config = dict(
    num_hidden_layers=13,
    hidden_size=160,
    n_experts=64,
    experts_per_token=6,
    d_expert=32,
    d_shared_expert=0,
    hidden_act='swiglu',
    moe_layers=[0, 1, 2, 3, 4, 5, 6, 7, 8, 9, 10, 11, 12],
    router_score='softmax',
    normalize_top_k=False,
    routed_scale=4.56,
    balance_loss=0.0027,
    balance_bias=True,
    router_z_loss=0.001,
    init_std_router=0.0372,
    lr_router=0.00422,
    num_attention_heads=2,
    num_key_value_heads=2,
    head_dim=64,
    vocab_size=4255,
    norm='rmsnorm',
    norm_place='pre',
    norm_eps=1e-05,
    positions='rope',
    rope_theta=10000.0,
    rope_fraction=1.0,
    qk_norm=False,
    attn_scale=0.125,
    tie_word_embeddings=False,
    parallel_block=True,
    init='normal',
    init_std_qkv=0.0375,
    init_std_o=0.0,
    init_std_up=0.0375,
    init_std_down=0.0,
    optimizer='cautious_adamw',
    learning_rate=0.00163,
    beta1=0.9,
    beta2=0.98,
    weight_decay=0.11,
    lr_head=0.0128,
    max_grad_norm=2.0,
    warmup_steps=459,
    schedule='wsd',
    decay_fraction=0.577,
    decay_shape='sqrt',
    final_lr_fraction=0.0,
    batch_tokens=131072,
    max_seq_len=1024,
    doc_mask=True,
    train_tokens=487000000,
    max_steps=3716,
    dataset='wikipedia_en',
)
Below are experts of layer 2 (counted from 0) of a mixture-of-experts language model. Rows are named router (the router's row for the expert), gate (a neuron's input weights, with its number), up (a neuron's input weights, with its number), down (a neuron's output weights, with its number) and show model dimensions 0-159. Each number is 128 + 24 x the weight over its row's rms, rounded and kept within 0 to 255. Numbers have three digits each.
Before each expert's rows: "comes after" lists some tokens at least twice as common just before its tokens as in all text. This comes from a sample of Wikipedia text that the model never trained on. Tokens count by the router's weight.

# expert 46
comes after: " | ", " ", "–", "| ", ", ", " ("
router:088096161109122174162110138123153132099083153161156103141098103128120097107135137140135137167152112080133124126149138152143120110120106098112112103085157149139136158180129105088096142125136148090155153129149131087095117151097137135112122146117143154132130120087117157118178105140131103146130109161109151165086129081113163171110119131142146137170143123113084133147117122146144082156158090156142152111084123121136112142143083148111152126158138115147143139139074151157110133116138104
gate0:075062096106141152112134118147096130118124146148129093095134122113146150089140127135137102096137127112127135103124112139129084107125152127107108122073101086129155154134109143070123090146137165142117153127119088105123131135137115151167089099095140092118114168109162095111147122106175122136120076159129121154162126138127173150120116119117133112163094131110135139119140127144135095157130145122129144145174153104137113120122116111138128206103110138160137108113076141129180111110136154
up0:149129123172132109105126082174058109115154161127130134127144155116133122082138093142137126145151124172144172102096093146123146110130155109091114105151116150107141093137132151130185123094112129108108145163115140094097133131136130158146118121125109100120134182117190116115096100113104121105143133168140082150137131110154106098137129107103125139148102091155134090141142138138181152096139166114140162127160137146110152145144136142138103105072106153090143148153127129092145114114138128
down0:158111159144107106109167136129110101131128141126112081121105117084146131157116162058127126103126121160154157078128122121108139144160126117171164138155152133118085153135160143151117136154131143120103161126133135161108133091127119091190086126139140157134090149126162154150135131118110116117139136109103157106148135092104144113147095103127127086100145149118114136139138124152107105100167132105106089130171175161093172139089133129183141117136146160173121118130129128107143102113156100
gate1:170120110105106135141145137147081124132178147119062118139149133093171113129109142101154120130108097157134154096120129148145131164108137120157142126155137075108090159125145146140065144075130125101150134125086155132076147142135163133126141124122146157118156125101108123100140140139168125122106092121082092131148159158142181110126142111136109112104149171136108128122170093145080125118135137082166109142135140123098149160128088133111138119097145133088124129112141104109107100106140131
up1:117150145182134131125129076121123119126106117102145147118118121103115107129112145132140145158162116125124109155150103102113124141123114140148125134141115138103135103166107152180151132153144133149068152161153065059127156161151146109135127171133106088152141144132184116150097109115105166138143114138147131160132098114117114156130146136116135157142138122097121105117125170144120204146133161120090114124162123118075104131119112141113124131142104122097135132107100144115144157128184192
down1:140128149108120122122126124108154149116104133090129115136079118137043154142125150110135166102101163157112133095137120090129123095158165130112152116121143070152123136103153116096106108121123117149137093117134133133139150153083186175090161136091175103129161121092100131132179131155098117139125167122121132119095144155081102126129080158151142141121119130171144131130129154115098130129107107118140163128117128113175104158109132130105108119141159158098123137094137121128119090157109155
gate2:118098159182139112143130108141133075115126143132125097120096157136157124129124095083143092147109079086144121110115122132112163143136082120138124154111104170125149164158133107104103117099110129101136165133132103117118168086145092104131104107150113136100131137144108130146162111133115103157129094097099152113144122113114143138131114076128075065133129080130095151131129171135145096104103135141154142154105158149127152127124119122170132105145101175129087108129105162133135181127119099
up2:163116109143122113094136093121089128119140113156120134140167128116142121130121110120103151128157173208117133121088111115139120152176143141129138126131122103112107078072150150188166131129134122137140123128135146166141125138134133117141153131132081129134148157139180076112105139117133140128120156138128081130139141119158108111146170146102126143127141158120156092134137132112082172142157188112131114149187120145129129100116162153113114140133084133098138131131191108095157128109112147
down2:128128144100141133140100173151121146144147136112142134133098142109146147143108134139146106125088079072134097119174130141064163128103143109119098133118115108154110175171122125107116129135100136144142100127129101075137151100134130134116131109143149112101089102103122175153153099129112118092155091120161148139138134156116119116118097078143100113111103112150135158140096165143182060113073108127132154150096145110137131164123094101126148100126129124159115123135089147169131117142109111
gate3:101145145097112153174098156125133142083124138165142116142118131115120095103134141137138150125166130094143123113157163153152122116109109071123088133126170138149134127154149126117066164143134146130139153135160145086144090158098135132102154165119145171137153093111107152142153150132109089125154114147070121154094154053122149145101113153133138161163135122118107129169092119157096109142150109157108130121126093095149122121140111138110136084134118116154143148128118177154134136110141098
up3:088083079120125114081140145120162150152126148095116109145122130162109150154166109135154104141098123161110109130116094122118126131152137156134100085114116136116131122138138126110156136091137137093143087165118136123127112124106181135142149117078166154168151157171151114098119080149132147158135161107157136127118110197086107139121106122140154135123142119081149169113117130129183123128133129126157146121095153143147084146159117174103133116114158121118153130150094099135121088107155129
down3:123117099097141065092151131153135074154108101106132154125176151126151115140127121113139116147121133134137150112122154082107131137113115131130124137121135152076130112082137103169086162072118108121078134109128153152154144080088125092138133083159147101132098127144136129133118116125147146138089119098124111121137161148140117139158158099127145115098127077098113139107124166124177161114064131147118125149131108116116151118144148111199126098110123130129117097148145102110092130113110115
gate4:120118144110159163147151099148112134129155149164206136161146133128167091114106123124160109132165105130157135173163121136131128110132158094111114148142139124129169117129105076117105114115107108117121170125123089126111133172148116131092184119113125147116083140087144078110161129139125103116133092169153151135119123116137150151153121120118149119144142087130162125113117129105165113107113092145114158090175159152110123103124073098133115153174107116120104127106143156137109167149110123
up4:118115110156101134132112168076149125132115102115070104155085110163109149144165138153124163107106119102108085115119159153128119136117113138137108115105106108114118130118119169116125122097175157099150105137173145162170084104099148136146064112130123092136130117135093134110110106143122136146133154097099128117130150138108107104120125105136102121108128150112123160102141108138102140128103105126150122150086100152137125173128139186087126101070164129097124127139091091145071099125130121
down4:137128136103132192148130148098146143123130158122155130130100102147110122098158122153097102105155122137093100126170107129196134106138165150097081137137131136152157133132087125105145083152139153106153136146116097125144110143134134146146150138082146116133152120117085116083116133163123110121122135153117155130118104134094124125133109116143157148097144098110146140123116083134131133146118131131174166129144093109165084145146124147068114186141157107103140190126121158173105136123170137
gate5:080130146150158115089080093152146101136171146122144142150127144133123094125144103101163098126174076105153108140143124118157120095089104089117127142133123134129149139129131132092127169147126103123126129149147166130163138149105128062130128111132109101110144105124129132125135129110118161123110137111151115141145179141121195118094121119128135120148115107153102137161124156102164106101117092124137116115060121141143148151114078120137161125119164116122083115157094135169105165130113071
up5:142077136082080183153163139108108168078097095132125131131099083134109142113105133128096159126103110135148149112143146137098133128140182145118124084109158111152117130129120124103161111176160147104102133091138083112105122090153151160129114127092147149150106156120103071128124104148123095097127119160091124128117075131127126139124097141162129124125162143124147125129149091147149139133118162134123117163144144118106101078119102139118127140163116111158147150129129145085150136109168159
down5:166142113145130150163132122129112159119162190097149134118122095101147118136136158118136125107172140131122103157124115158134099121146138114129084122139133086142118135167095107109140155149128138097175111161121152121130098145104140143149149131136137145152138113122119146086086158146134150111116139162136156131143162149102095104137079118168148175178122124131141161114147133151109157129138108120153123101136078128162082161144151127053149158124123133148125175091128127187137079127129128
gate6:106137121091105176170093147091136158104127101127164085142154080129127144112122140145135137158166132133153103135117156163147107143132105072119104117128160171171117112160142133114108117104137148109169138148168152121127119152088147129078153179112110158134141106106091128098132142154103125128144129128104165144091166108107116134119073174124159164132149124102102123164107111127139115149163117158124139111095127117132109123148113123102139103174114101119140159124133169155129120100165105
up6:165145148116109136117119109157117129116144110106138109123105106184092175135125111131172143122128141110147125179137124150112160107134147135141142086131160114124155087153119145090184103151138107110131056149160163121085134100159146161154102097104138100158094152151169156103156132135114131101171110102147103160133137168143147136148118120145132109118144151126152148152140126111159128096098148157116142123087118158123084149126120124115133135159137088104178114126152102136140087131145162
down6:139136153108158089079126140135109105137113092095092121134146157116128141127111113131131123136113184090151118122153134078094149098119133137079110142130142137100143105089133122124113111102106089133115157116145136114137132086138134122165136076199149107124095094123126131119141156109139164112088092113131108129122164077139134103158139092123117158115109122119149157117164117123138128099079133155089112159110159141127123129165139124192143171142142113119145120174117086135111146100100148
gate7:089102109111141113173131141107115130130100120124116141180126134140102129131128121103146139105082103070133075165149136132120119114149131107143111118115117130142129183129163110147117159129130148148108130121107178131127092106113137131146111137131160140130144120101057133147204150132141117187140106128069147105093091136160140082123117126137133126086158189136103137116159131106158109121089082117103109148151102124134127114133135144139132118140142108146147147157083118165142152123107115
up7:158125116123131123155129138061174133167165130152140113072107111120092121077157169124138152091132115147114116137150122152132099088079085147121110090077140148145139136146164102162124092120117142122108144129157153141175100107113142121128118142121148181124115142137086140125132147176085105145113170144137111101113100144113102126130130122104134134083130093117125147118139141145116130161119110127105105109106104103115100137157137129109118081145119117128150142122167121113128086139190089
down7:092128061104133046100124150119096111126103106099102104167114128131125133182105136092153129130086112124119099134139181127143131124127147101183125132111124126123122143175168129156120128137150177124131137160125154162123137104113146119136094134154111148128096137093102169138202094133148122127169095115100107121148156121103153129106117122122135163121155172125134117113131168102132099093130120125146115115172144138101127119113122140185119089113141109133117139159125118148145125122102134
gate8:159080136113140136116163113154111111116093162108141152122136150128119135136130101156148160143135145152108120163140139152113119115110147142089120096148132132132109115142080160112104094147164119152132122092149086125108129102137131180142115155128095118127137131168145125165105144122136142110180149123116130089136145122172156139118107132098158157167129163132087080154171173145145159172125148190096125120122180102109150109151121092115117143165121120115153113170144127149178127117158140
up8:124158119134126128120120111149140130135167133136129132109122116160120150127143116110124115165089113089141117121113089123157147147120063102168147175120129149097111110136162150194122148113091199127148122150152161127133158128098154077105153108152149095097114144073108170091144115139127132188101125120125122145091124120113111117145120143169096140116115106120157166113124118119127148141101095111138125130162083141143107146105162113123146108122139146126126074098121086139087104128106112
down8:144112121112123189151105103093134168115164139142130085109108096104124115096136106134170128126146133120128113161146114098155117144118102142111122147124158103162128167170089146096126128144097118138161126111082102110133119174117177130114132126098147178144139129134113151091151158124137143139101184155091162142131132091118139094084114166129135143125132143150138146150171104140100116177101113127119145134134129121148115152150131145072126172152118106138172157099148149143137109141135075

# expert 38
comes after: " |", ".", " |  |", ")", " =", "==="
router:108106171098136167136144132134149140097089167151183092141122096117108108115135166132152161166167140106130109116137131130117118111119135107120120088095164139139129154184122125121078130154151123108132145125150101113098098132124144150117149165080131160155138135127140155103135105129113111128142084185118137147089132074125158161128121148145168144197172124109121143145118107149126109142161107138126151105099122109113107139158068136084150134160120108147138149120108120158136132105151134
gate0:108110149142166135145136091142115155130123148140094124107134114099103112128130131183134141113124124132151120160130144111124111146137162118108085155100100131137114142187118129120108099138115161089134132136114116126114178083129070136116143121128119105147116156123127133102122163175141136123120131092121096094108086156103133144133162144160160119215127162160144122133124107165082109133110151117118170094141096130111076153127110160158117154137134122101104134092110129107146129156147193
up0:120133100126129132154131122108109105153130128122115090123133059147148159118147107123126118107111108126119098141100101153145116116087115130132157108140162126167110110120136129088178160122164116115119122159112162120146117108108171085132122125112107112108102127160100137175120104122112108159126148143128140123175203113097114093101056100141144160087097079111151126138111153103157128119153129131124107133138161112144128178133122160097153122100171150111153133141130101155107113171140097
down0:122123156129120157132123120119117127100140162147134137118140128090141127129153154134127093159093099133158109169093150155051061129136113176125128119089159113106109117147122139119120131146122140143153149136150135115099092116118134108168121121124129164117099120123106157120142167129112127107109101113145105142084075095163132159154073060139156139176112135136128143106132100153152108148117117138146139124135104102105098129127118162116113154111138137197120100116137111128183144091104139
gate1:089110128111136091190154113137160153160131134155166106101099149124113142114080135092155132137124138111089099120119149111124153103144092108132131155117139142114148122113107145102128121076135130107142165130144133114100109110079111171158159127140152147157126129138144129141128121126127125111157116129127141152130140140119090137142084133108145105148147066080155129110123140126149147133099080129149180124116106140179091162154124167126113139156171168093160161172120107145131127124146068
up1:136119169165118137158137128126175123139129147126115156121119138107129130149126152112172109126130103145163141127112136148111108115186156147129131153164137121087114117122125116123111082136134072115109126106123095101098105120140106127134148154158140078159105179141164129101120119120119157060142086141178153148151117109113090136142092096145128135182103082158173119106104099086137122110104140126113143136148078146125096148143193158143144146167140146130127106137121138136131134108111142
down1:146133164150115139178142112113073122147139130093145125129126120081125126098133141148153161149144124170193082144132105163097129122162154118112125135089093120120082118127114153139136108137131135159106137091158124119119127109199126109129130114129112132145108109132121150142129121109109170119140127160093126137135096118136117132104089123061117089168127112086145141106114150109125105065088166122161139135103108156129114124103140154115109145144122122093110121134126157184175105130126097
gate2:120070147131115112097093119128117143158106161154147122112133137132074106122085105130116108151195148142112149058083121140122146104136108105082132156129130133101129132157153142113121179144144127089122152131100112145125165092108159135102175126135136141151138135141148129107120133124132151133129116137137128141124114103105141136132162124121141145174126157078124180139113129144076133112180061132096154086165099155115108111106139150159153156104103169139136126131121120112134130151107127
up2:164145130120081132110127077085118144172126146127145201120141167133137135122103094110133112137129130142131173101138140120127086165135120124108117156099164125113148134142082170148163098118076130142127158118117161133111109150170109145111097133159123156131106150159169084130118112134124126145126084151147171123113103144121110142124115173133141118117171127130144122107163163135148130108113145143110170146114122166104100165165107095123102132095165077122097109151159144125118134123097113
down2:153122101094140143101168121108135137103100082078121128187121096109136168114142147145142094136163107103128110118177132141132145094130157108157130118164111126135064088145111137129098145122130137133145114173146118122106095152127149166146181172134108096160135154140127178133156145161095125105105131120130125114114091110082133113127114136117152110154092127148156114142113133117101100114141121081156142138156091115137126135162156077135161112131114152105180152150139134136126123112167145
gate3:121105170117120102096163157143139119097085158141107121154135153153132134137121097143103162109144110125111129152130109136102091105155162129125097131124133130151161139168134099141124113153167144122111147086109074127079120155130107134112144136113140151169150193154148126117105117090138138083152132184093136131090124100111139132111144154137129146133115091166118108115130170096170151105121116160145141063139116127159128175136170135159106136130136131129175110127093092106132132152098132
up3:149150096113069139141129126142119115131112116123157134110114105105100095068111118120093118111088117123189116120112125138152116161100097107175130141099126112106089131098171100102129132127088105127131133168125120106127066133126121123105097102145075127081142172133134090132139119129126125123099135156157174154147125122151146151100110138125133133111116102133116124109141124127091105111189128100151133145091149124130122196110101132121179131161119115151132151101167125165107150136153112
down3:145127094146131106148121136088102167105135154169130137091128110151112142106120153103201102129146129132172117140112138123127124129143101148088123154083110133150136111091152146161145101136111141142165165152174121086124118129104141121117117120122190142119133121146142161144150152127098171070136120151169176109163139153143117149146140113181124152140123123134119132125139123130107116115124138121155197100100168141099138116162126127151121150106118100119117136148112118123188094083158135
gate4:119138142111129153156098198100116139133121088110157157130143120124109183130140111136138099115147162097159135125119125095142097105164124137125100127137149139095147158171143140108138087148098160163144125126139148078147153151156111161070139105129162123158125075105149144102117098107162141095122125119110141133125146125110105133117116123121111169148098116108105159196146096154123119170145101160143121119133106134147116159122142119136089131143122110152169126196102125130124107081130135
up4:126087163133070156157123146163121099097123138153170162145125100133159106125133103126087184086173140123168096129153122104048154137132113127137170170154079108114094116124145131129128105136108114124092100133110085114109131135137145135139078155140112107154171147177105115110134153135124127109137159158129161119111129148127172119130143123123098122126109164176122101174125129112142119127131106134135112141170095113107153090145135120130133132113107112131112087099116138132120157121152118
down4:173129159151124161161129104111119158105106139162107090116143151148169119125113127113114128114130118128189137135076120147104108118112137130090125143113111116127182101099130141131128152166133161109115146157108076130133132104140121117135098134148098139100198063121078118113134116153128159120112132125126142077117162143134116144122132124138125082160095157148119107142088079108141135120137123149121133150142110152102106124123158119112191137091085110060132115118094120140142131126114117
gate5:152147147124131137112127138142112125132061121217116147151065156121169142113147154150108159152162128105146127110123132154145170076150133102137142141122132140164137122180127124125154133156118130123111187145123124126144147109122129149129118156103144127120172140139203115133144101125124132122153131132139155142119142114117174149127143148121131105163133107148106119146090151119147139140147203137064131134125115149134139160145093118096106121093154148127178147116115148149131142126137157
up5:106084148101115132147142150107143163163124157152130182136136139145096101120092133114143099125108113148151095128107114119076085148107146117117122107148157132139105107116131122101161139095150128148153160151113124117097182107155121122117172088148121105182110132182149119108135147196127176134112125106168152138152123132120106146113153100145162113162127080132180128093152124126131104154112096129109159137140105163114138136120120070144121143151101113151139103137146138122127110112090151
down5:092107143144174122143103126163170143125092145128109078106094145130145116136094128110131112169148172172119148106137114126111158136124137110121138125126121156115126153140133081078178153177117119122152119110149105102117110126161150148159108127073138087129151139107165081113166159167109187138153103146113115100105177162145126111129132112138108131114138142112171134113118125144124118107177125089145148118168113119097116147159141167100135150103120115113116114114092133179138126131126136
gate6:114145151116077124153145109133126165117132146116125142137150133179162154116079122101153099138175101128110147106108154122106100121135122111108144135146128144141099128115120137134141126118158139110141163134161122127133155140105107132124151122117097104179174154107154107120130124097102137120161096158132099108097158142135129128147144169136169112166151125078104116150069152136112156117155095128146097105154120172154088173104120149117096105139081075146146139157124136114111153119095062
up6:153109139141123106090085154149157143142130124170134120148100130098152112108135120116117171156128147151122070150148095139087172122151115106114143106117119150111117141128127123106108111154084124161152178139102106124154102093137109137144102106098140148144155106163101156130133130151176112180145177121101160133130100178128163121114151099137155112164132103164154147144124146141114148157154150129058141085150134087137147132151142143118125120095108104149146095114121099159111116095142119
down6:067103120101092099117150134172128124098096136144146114159126130109149145136092130136104135145142148155100097094134177155118138078117130138132147141141164114146129142095082080133146150143129129129162110146156125178131108110144142121124106134107140155135149071194112116121127145157146146159153109133076155151103120128110114122125123073171170114111145148155152135151135131136140136138121105143151146130133166072138116109151154134090160108112119142145107112150158141132163094136176156
gate7:110140158136152158151138138209137138099099109142129135098143136091136159114074134119109147118097148134093147096114140087122124133143136134124140046113164113132132165142096124120125125103172119140131132113137109172116139076116119164144083157154150189172115096140139164171145149136124121161160113130151117150113126129129164129134095171141115128118139112133110148141125104138182107158121099104148105135125129143129147136127116105085092160136162108110171107132134108134155106107139121
up7:156103110161156134119136142123111094143109109111134134095119116142116113127150109164148128145138106121127130136150105156130114170142111121114158172143075143131149115124129136182134129124131135111131125128199114135130133135148147140117122103128112126115109184115147114147138112103171095115112140083159142102089182128169092095121174096092137146110130134145089113129128187128105142100162207123118146113101118124161159134153137184152150084129075146120120122119121116093114122121141159
down7:134134108070083160135128120133117100106119129170169094168091141105142135129133143143101163165153122112122163115129130149111129113109116099126104091157098122174141128173105136135138164151115122115112134151106164110111111153131080136126163146107122123154109151144117117142109122125142109185126124126074120147151140092081162110112124147098131133192149130108159112129097123084163118100159142110101123122138123129145108182135140112122169116137110147149110114208125145087130137121148141
gate8:105101131096092137113097117132120127118144104120113128156142101160194118129096128132151121122146143125081128119140132152145129159089130117135138134115155150119096146115121095140114110080150153133154147159087161117132090168107161157075167169127111127156125140176110098112138127146090164166135114061120157120142146143132144112144131136145152120145163136140139117105081124119159161120159144156125108110178121152164117149138113112147113104139149106092089188110138149150126098130156099
up8:139092112135093106160057156124108123131115128148124112175133142141127125097181151134099180129162114105154114118147169162141113146140143137113148104131058123136138117084124124101106150179173111149132093158131156129132087161117187098121106167114142094112154144129119124116120118148128126154146154084115098120137131136102120096133085108141166125108141139127106145104129098137106141145129103117118126129075122126117151116123193135157137146142093158134140124107123129097158145120100165
down8:169107133143138162161094113099131135144166138132108107132090106152139128126119128105119128118136107093123109151137106132141118125105131158127114125119100110081153148104154137138147106129140104136161130118097100127145113100146130091120155111101127134095198104113084145149141138116119123182119142111082102099164107121102098108114101093137149081103153115106040128126131153128147102117110106119143131164123136115120138153107195125159087147125078139127145102120135123163111178163093122

# expert 52
comes after: "2", "1", " | ", "| ", ", ", "–"
router:101104160129114183136110157115155140108081150136145104129109087140106088110144149146139151157161128084139128102147147149151121114110118112113116105084165153129128161174148100106099148117132168100161158122142138092097106148104138132119132154118147164144141117114103164121169111130111098143129111161105147146096135096103146174113118135163154149166152125098084127150117107161151099169149102160132148103084108110128098128136102161098154113156136115164138132135072129161113116110140125
gate0:118146138120104145161138129153148143135112082154137090130112115126128133073149110162133131131107105116130109137124108126143159122132114117098092115118105160146138184145096086117118158152133156116149169174130143124097127137113140109127125095135100177133153122109119133121145099122117105108152152083157172144102144082088098148161135161126125143125140160083115144150112130132164130112150096148118115126048147128112139164131111175089138113158173132160115153118069124153108089103125121
up0:118103122124129094097131104127154129185115110132129103155139125114094171147125142128124147109096156189129110144095140107096103114143143122136118109097168136138136149115093108084099151143177120106119131131122133123110076111183092111153121142114142154135156129082135083150114126133120168141103133161101140150156083135118109174119176169145126134110153113120109121149127104131134111120138072126142136158123158151116136124125140113132140124068068135179145148155171144157117115122146094
down0:070133189144109118112119128158115147112103161145117135130097142058129157098171168151076145130115144181142068125139135120135094128100102100154123144088146115130081110080136079132098123074160102153123136130127103122157126138137113120149139153138135121125123125123158145118136129159087159152114122141138148154110096110125145160141124165138116061117149077106114149122109089146122125099103113117118107164122128113147141120160127100106128125151126103111119125111134112088128150151129116
gate1:130131125174111152108138078144114101113130138144117129129122107181065100114132166111134140175149143136105139166123111104156145154126105133110125106095136180128143165154151170084128167143150162138141155150104137160137086120114130145150070170138110115158161134135164140134105120143141127128138155108134152155106118112133110132129134115130079164150136159089146124155149136137140124115116168138125123115104077136117112146114154121125141120154124149129194088150086124146159094155078125
up1:112154086128118135131154123042145130129124109147084113101131166126098126134089133124119122123074119133160122125112133169112112154104175142167113158108144068137117132098140153093111097146170166145134114127135120131120159142109141128122109103139136159171101106147104090139097118082125136112120106112131128156157115172147081172164117140128128113106106159119098080167143107122170077143149158132144162121123125133120114159125132108138099127122176114143139115111098114109125134128154101
down1:127102087156106177101168122119156103144122104126093148126114128120102153086113163137141155163119101144151133159143165074092146143162148131094131137106155125128110132160160116082124109141112096121111097120077091155103128086098122080099125096116162152116128118090128131139112115142114141133090123104154132147110133095094154131097143116111153121146110155119173151146153128099082097115168093120093122151127134134135125152111141117091126147154141109149164126136146150146128073094123091
gate2:131124143155105115157147129118112149099119158200103162133129111159140118115090151149111126118114113125140100090117169146111151131100097102072116153149140174152131107112134107134132162167133075101088081119136178158147127169101155178131127130127148133126143110085093115153145137122109113109139097157114107090143163141111098145142113152121120122101162083121127175116116116143128114120103141160118117121143095167141079145138105113145108088144148144145113113148133146114076148112116107
up2:164149119125111160121170103144101123136120118140123118111145109122161131129108164136106116141126135125124178124145122111138085113140120163120123154141116168139159143126123138098124163095099148130104138151142126147097130106118136176114087078126143082158104106119102127120094107123120157129129118111156146108205102129074112121127104126147094131109127162098165092090129108149143086148141191131112120119145155112137100122081095112126150087144079146145087096171121118119120179134110111
down2:132132131117122174140138111138076121139126142140120151131124147126178119108136181162130114110127114132103063142136147127132150131114107124114147151127136158116115146155113077133191069122101149125110136111169154133144167138152155164104103102143143084154092137107122153122108193143072129120141100121146148135109094119107134126151115112108115122121152147125092099103100090147124095142118206139087118146151137118105087107141126102094117116131154143148134140176129117151120119112129099
gate3:084109144107137117130126103124128127116119160142155085139135101140117140135105138167135139152127113136131095106155131146141128137151116135093168118138122123143088155137159099100088132063129162124175152128121087072129155157132154133127091160128132176183160139102067131122157167188119140153139194110178135141145104098112105126112120116126129141120144153098164129141123148124118144119123130106151124164149093126132120118147099128129106127165068123135122109165137140131163113136129093
up3:127152119206130098163117091162106139112141113116128116142083125114112129178097155155143142144115137144121099077183125074105099125157115139168088146155104146135186137117123118100117093124149140126128123141137125103119148152126119150136132134121112166133136121161157119069119149171126148141125106099115153136184145128149139135138127176116139125111097086129149084134094166102118149102121132149130113127129136124118088147132116081124118138119129151131147191106114096139116153116100096
down3:148118103136120079139193101149154079138142124119104162147113107124113100154123157094121100142173103101094133084148131111147134128130140176117145143114134138139112124124113082151115147121090140135143111162144138131133159183101106136103130149108158145128096095108145144086085128163134146150175131138106156139123111160156151107152096084129112152121131153130118117141161181121127123142127158113127123128144152149138128106106092137153128126120139111124123173170154123187103079138098079
gate4:114122162154146131160071110161158167115110104093130144104112068118151163166102096133139102095137143082183141116109117143069134099085157145084088113101109131161101134113110150100122132115150100141148125100170108126124128120127109124145150121142127147167148155121157125200135177146145122080131121141120135120111121147150114145097109160110150161155162128095102145088103141114114114132157119105150127095108172140114140114133102121130120153142137137160120156108142123122147128135128106
up4:174120119160146116135107163140119160081147145098089137171149150140118136129116106107120158160130121103154116124171086151105122128154137107077105075081078127145075095113117108120121124133159140099081124091144126122145098153119125133172105130127126137144129156124098195153152123112147125139133129161142118114136160104143116158099131132108152072132165131147096126134137144150117119113124140093097160126084141061155130117093116140111115129107159105155122144132108103132109104147121116
down4:174125083130147102143169097136171129119154127134160156148150144145131097130154134114132134140099133149090140103094151074142126067138137128112106097156134130143094126132102150086092131138172094167135172134114137135116097119132085115142104154130171134113108150150155188156120113156126139122136150104106122128133164116108147154106087138111115102149107151129116137121137116116144117154164112159105164120115108147090157149114079134165120130105104104113168144155154115128193119131164126
gate5:102119156098116119140153112127105181108124133121135171142114114140075145102100098113100111109165139164153098114128144095094137115117107137122113142141145113178111147139147137125112102155119151136152160151126102150095151091118138116096170184178150164111133128130163108148130185105102125123083101137148124133118124137067148133122083102111134130127079138085162128120174163096123136119110123084134162147123106158093115129108160155101126143155124106143127116118140124124181105153131139
up5:105152134142099140117107111137080088160156080119123087174177114141096105097121147143173195110090124111106105148123137138162133083108082123110124125108138145127094153112137127118140147133119146137093113068132141090105138113099139126101139123153083089133085148161110163105124165116157118147148151124125120091150143122113104130099150134135144169086140125136116137162128119148163116161105168147100159169120106102134120119140136154108120090158131142104133112112097149146142140108133110
down5:165156156118161118147108127132127163156107110087148076101134096171117097106108132164111109122147149143121115134133129111124129160114108097142155126136130087096082127096145161105097103165127148132110162140093114114125072123101096191125149085117098121147163125146100128164087132141069153129078164091098104145124104096122127112130147141158101145111128123118110116091132115153140158098107151116131125118147108128153132142172153132165174119131149103147105105098113136115106127136129148
gate6:143128145157141138145141088148098125132106109129106135116178139115080136151128131122138136155152126147144117134081130126059137153126051148088150137117120140117131138111126116136146170175104161101134163139162148101146142119116137113068106111125150154146123144106151141067132124130157119148136108118113138136155132114165114103129102140132097137101112085121187133164088109129109117123155131158081136111172135134151115115127084122125188096118164116138107139110137163167137146157114118
up6:155112144154126145066158160142165092112139175100119123127108129153112151135081162097142123097148151100118127137139126150140140085146122096102136106140158134097157083118115143138136134097166141155153143111181146098102130122127126126134140133090123142162132180118075141099093100124120122080132138127115118126098114133109102189137119155104100131111122155126103112112120135134150100144131141102114105095177129124124108083085130093099102103104079123135186105105102121103133139112130136
down6:145124126159103155105172118150108092117160091134118133138118141075150124145116123120109132096130119125128088139124197161120151139123130130127167109158145136114108105166132166110142142122087137137160099126143140140118151148123130122100161119110113110135128117132109135144100164142075134113116096096085126155129105123178106142104089131135118163102131129168104161123136109175097149180149133114092112146175092140076120094101140108117180109148127139102137108155138094122154172147118170
gate7:094137143138122122206124101096118126140136110114126136138122115182165111131113153159124075115179110131158081118156095105150131156132127108101114124113129154149135129130124112105130124081136142137123100167158115108154119119143137105093120104129173141126162096131115130109132154135095105188156134120117155131172139153118137155131111126124112096108064130152109103126128097182131121150109123132140139098103156132124146155119123195131096059156123106131153112113136161134138116128153087
up7:102096162133110123146142082133153129107134141118100115161082104120131115131123101109144103134119131106156147136113146126135152106103086096102204170149101179139104175102123116145156096134177165142141148156139146139160108122116102074155141141138138136129135096121105137140119118120149096135148124112103105135107107141156149142105080171159090151130136124161109152141100126112142172115135117149131113114099171180126167153146115135125102107150152169148162114169136128148116147091108109
down7:125122151119135075151113116099103124091126136108084134151146109121136118153166136098151113083123151150121137128130151128162133155123119098098129118183114151118168141132110097145139060133109095122105083140143125160185109150140114144114150149125147145137120118087107117113159094132091124133149143131153113121115139110144150137147119159135094146119148187124135163124115132129122187134179134133124110085096139153177166110158159125143100164127137148127137121127146122140183184157108094
gate8:108096138147106155147129109142132163121120153141136101133159130104129095078152114168103146111137114112122124163207146105117099122099109151114075084130137111134113174123139133098105077137093145132143151128149108114124124129158135076171135176146159107148114155133122128119120086130145131140132172116121123112113155155148096126125120123114129096076127127158112140135140104124142143171131121149149156135106134161114130200152116144121102086140163114120101145109100122118142118146092064
up8:115074139101126138131118153110147119156172123082155167129127161122158119092149151116108135109093112115117150174143120111136165111180080132116119132143136119115082155123110148112100134126133104136127133151125134117139144163134137132191138152119179145176091151124065137113167153109135155107113102096144132110113118134106093140115102104131153148130125166124111099124183085128135126181122070109153116093151138117148092135129119132114131155133115124112157179117169134131094140127146128
down8:134097120120091132118144164106132122161149087140154111142135169134142114099128140101110084082121096117134099159142133131072200091134104138134146148104148124109148101134082138101091095111107090154106120136106107159096158132148178140102101124154087170087094122120087137147139168154098175084114129173104133130146105103131143143101141120178169129125149103126136137124109106149124157125125155123127130119144127135091106124094108095120115121131097120139140111125150114117139135148100095